{
  "n_layer": 11,
  "d_model": 320,
  "d_expert": 96,
  "activation": "reglu",
  "routed_scale": 5.83,
  "init_std_router": 0.0201,
  "lr_router": 0.00125,
  "vocab_size": 17832,
  "norm": "rmsnorm",
  "tie_embeddings": false,
  "beta1": 0.9,
  "seq_len": 1024,
  "train_tokens": 1812000000,
  "steps": 13825
}
Below are experts of layer 4 (counted from 0) of a mixture-of-experts language model. Rows are named router (the router's row for the expert), gate (a neuron's input weights, with its number), up (a neuron's input weights, with its number) and show model dimensions 240-319. Each number is 128 + 32 x the weight over its row's rms, rounded and kept within 0 to 255. Numbers have three digits each.
Before each expert's rows: a language model's description of what the expert responds to. This comes from a sample of Wikipedia text that the model never trained on.

# expert 60
Determiners and participles. Articles and determiners starting noun phrases, plus -ing or -ed verb endings before nouns, like the, its, this, advancing, resulting.
router:120103118127119149176159188136160187109170149117200166128176156136096062154173141106141156074160082157112102107124156086177134111072115135140165169078087172056100088149099125146118101133189158095087086113169098182086067143154062106093114127
gate0:176118136148129078136088120169083144159125080130090125133118147145165127107040087133115082180088179107200136194162186105126140127100138102123160110131159096150105166145120096063143155109156114099172146142103095177139160117125153216125117121
up0:116078153149136113107108183102085164098134156136205139120101135154115144083157136114131143100125116144119147133114114089121107114115117153093125103105073134133104120131044175126057132079137125126140083119098116179076060135033161102090112132
gate1:104150132041169153110139132099086089130154124114112104141145197152178128119076104103166125167160107127107115139114165130157084120118115162085182162139139153154130154148128148125104087124156173151157122102108131077180141094086155144052091143
up1:072197129084101168115144117076110031219137192128087131095071068163101064095111118082164129139133140144117139101143094169130079157102126148153129076139088122125129155131148129144131140117129143130142133126150099138122150101138125132137133133
gate2:077031153082135084090147117151089152106123105130105116053109154136148085123097169100129092196085148137069114123162141100144116135107144163110132101155138097124128100169163159135118124153107140139118080128078119150150110088127137142096156118
up2:133120096157152150118171138169099168073167095180150190179178155085143113135121144123117100134133099082101059141141123113062186170208120087145134106150130134142126061156143139062073108093067146146098198146201140133167137092155161110178133119
gate3:111189141117126098136151149122130112143106124065132145127150100149092131158124109149098172119099148080164115124134093103127085124114192124095107122104095123137177125148224154105160160155178127114059171102107057178100101076157096115167170098
up3:081137175131196083126106143142079132142142095127125126112131103175096112122133086097127181109130145067143147094153083105113077070100182141090084108129146197157144172137216153117111120162157140132159150106081069217102080143095130143101116132
gate4:064136137170082090135172124106159127106127110156174109141130143067086065152125150121153118147070091115120095176135175126124124137195105092155111129158121147118139196135119072125126136150145135182168109120150130182179101078140137129139123162
up4:109102124111081153111125083108129111182100114117101138174139091107112128191153102085100168097129105128129115144116088119142163148131124125137150147157119123148133159161130101132113154113123115150119116129081134023181105111195103167194158068
gate5:216108154109090100129150079164185140173149157119108129117091072144171133137119083150129087135123127081102115111125129149160117134137069107159061104136130107105092088105134100137065140120127166162193120135140191151109136114212147164149090150
up5:137115131127128142102161182141144089188158127117132148096102095132090121073094221118120095099139155105120120141130109101146121123116159162106148128144201121116145129096072209107173181114177142137077058127148132133093118129060115108170084119
gate6:123185122156153168068127135129146106112104150184085098054095169172088137129131154112212195086099145101081096101098128137127135147087128146137108097153189160146149103114202196134144121175095089151161154147189112103097129109117108077109178158
up6:166090147127128076207132128123095128153164101062159127182102094134154112119126102147054113143138133140178151154133117101144143121148121096108173145102097100107089173124050079103124103113176157135096095120047130175101134141121151175138092100
gate7:130120071100125139163163160158160158077135165133139127073109104105119160131127155103121131185160137187185149150136102082092102101101152134087109159103193090164181098095126155172118083168167180013137145115157156121143109129107156129171142156
up7:218073125134148095126094093143153130096112119106126135094133074116124144126118159166156090135108108156130180141116162141065123072146142126174064163084147143102149105152109154138143130147121175137134144110064076128144097138094148082140126162
gate8:107092142121106112065123130147149121153105097107135105179140151123121076131143141094105110093141162100098122118132099173149110159127107129101056120157106135115157109089185103169133141070095146186172133148126049087079010147118127081124153160
up8:153068162140148145106158109095096156069100171105123190134082136166092146121078106086075110153145143114090154135101116170156116121120176125089096151138124202122129108132127089133157156089143141174109175147160156120159098095095120193125075195
gate9:105147107164157147102170091105159089161122125086134180149123105076140116176125132089107088153124132130076113121121173115085112136187097106122176104130078084103141105116127138176151086126147137137115122086179156136151121138110108110117129091
up9:148143135128103122129076216153118117091135135183126085114129173157125178092125115144153163076095138187194111125146086178168110136075143119148087167125144147151142140089130137103143176128122129159064144159099121140055090125073150117170120127
gate10:150178116129125190166148139130172108127058092144124107181191098133099170132153146155136095088129089110148143107148112154147099167081094158112083153105082155071144128110159123066162156197117174162095125133192173091130137112043123102091174161
up10:107156095107120132184076150126177110177120075077124033186159145114103164096141110129141091092143116144131192118134074151116095165024056133079151152135098153033140133193143150099153091168078154124118175134180093136132138133055174082042185170
gate11:111132103152128103100096082113038107122142126071158076110167162163146076131139159110175080175120123127144137146115133130120078134160142151092175120050112074151113144160014109085101132193105177071143147119120096182137172168119171145109125157
up11:130106109165102100131149109136118156079142136109108141140187126143102124156164160109125164107125103128152125165137166141162168171162103113124073094029139060110144116118135135136191170152123104137087152155148153028121129164141101164150049126
gate12:123200143142172106153084123155084094093150153125163152094206075126121170149124120142161139128134141128131118135154113115183150111106098148105126145064162142182150180115105101079130185093098095142114091116107146155085094148095181146106156084
up12:101155123148163137142106115135112088080159124084188182114199086092128202165111070157146145140138132152110128097148122124151119077119081107167173194066124140160144167121138076080114168060094063168131061127143112146101136120117120108100111041
gate13:178116106078101083165128132162060134133125089106156114116179126112123136136105088142100090167129138161168168129156122107176079133087171164098106080132094108100116150161101113121141099102063114120121154116055150154142087143162154138088088152
up13:110126149193201124086116125130167139120102155126089129126175173155136177123125144116159142144130160110085116141115124147092142123187127150161101161114113122153157186094154153137067141175146177111132150152146108135073139152134150075155122134
gate14:071073111172105129150087100131104137131174066112199153101108111109149139123107156129136106126135122104105164198134148114122129105107129130139108179074176169160142148154130112165142156149123105174085193156134134161108137127128129176129112125
up14:094097133182070075177096112148117138113103063185188188113145129095157141137091155134127101126102123066080142168151162095129118119128108143134066092123110159149103102102132094171123155123107113152155155135136091170085119141182110141132098145
gate15:133095108114135100120112122165126113164131146091128134137180158141101140095128159081119143095130085130140100203110177134109152113126084080135192129139183120134100060199084147176080102115152081131147140135139118115148107132207136132184136094
up15:045100117176119179142150192103148081101124140110098092147112135144128123125148114170136085173138163146163151083134073121109174189098122158142132108091118118165152204095118124026120137134170122143032148132162145211049131126093114165126140123
gate16:172165157122178162055131109153129129171169177131084117120166132174161088097110110120128151145040136168122103154121082159129126117142164095145106087125129133142099080131090137102130078158156139107138117139147184157163086095118153139104169126
up16:173148123123136139053163079171108124149155142110112123121129101124160078144077121111138112146061111170106110149128122151085116157151130097122094099121124150089156095133121137138166103206133196065155097100156174167163080047099084108085195135
gate17:108083107119109101143100107158103185112108095156110121135138123138134129127069174101149124136101123086081167097154202143196140110144144115095060125120123104119104110136130085103158071117114120120178164110134112139112144136184105087095095173
up17:138126115130129160142106136136087163082188158195140130099181171130166078166123140101098128136127108145106053111119098104171112133111135081090180120136094154098126131190176151146111070175138151149128098095126111107144079139132159110178076158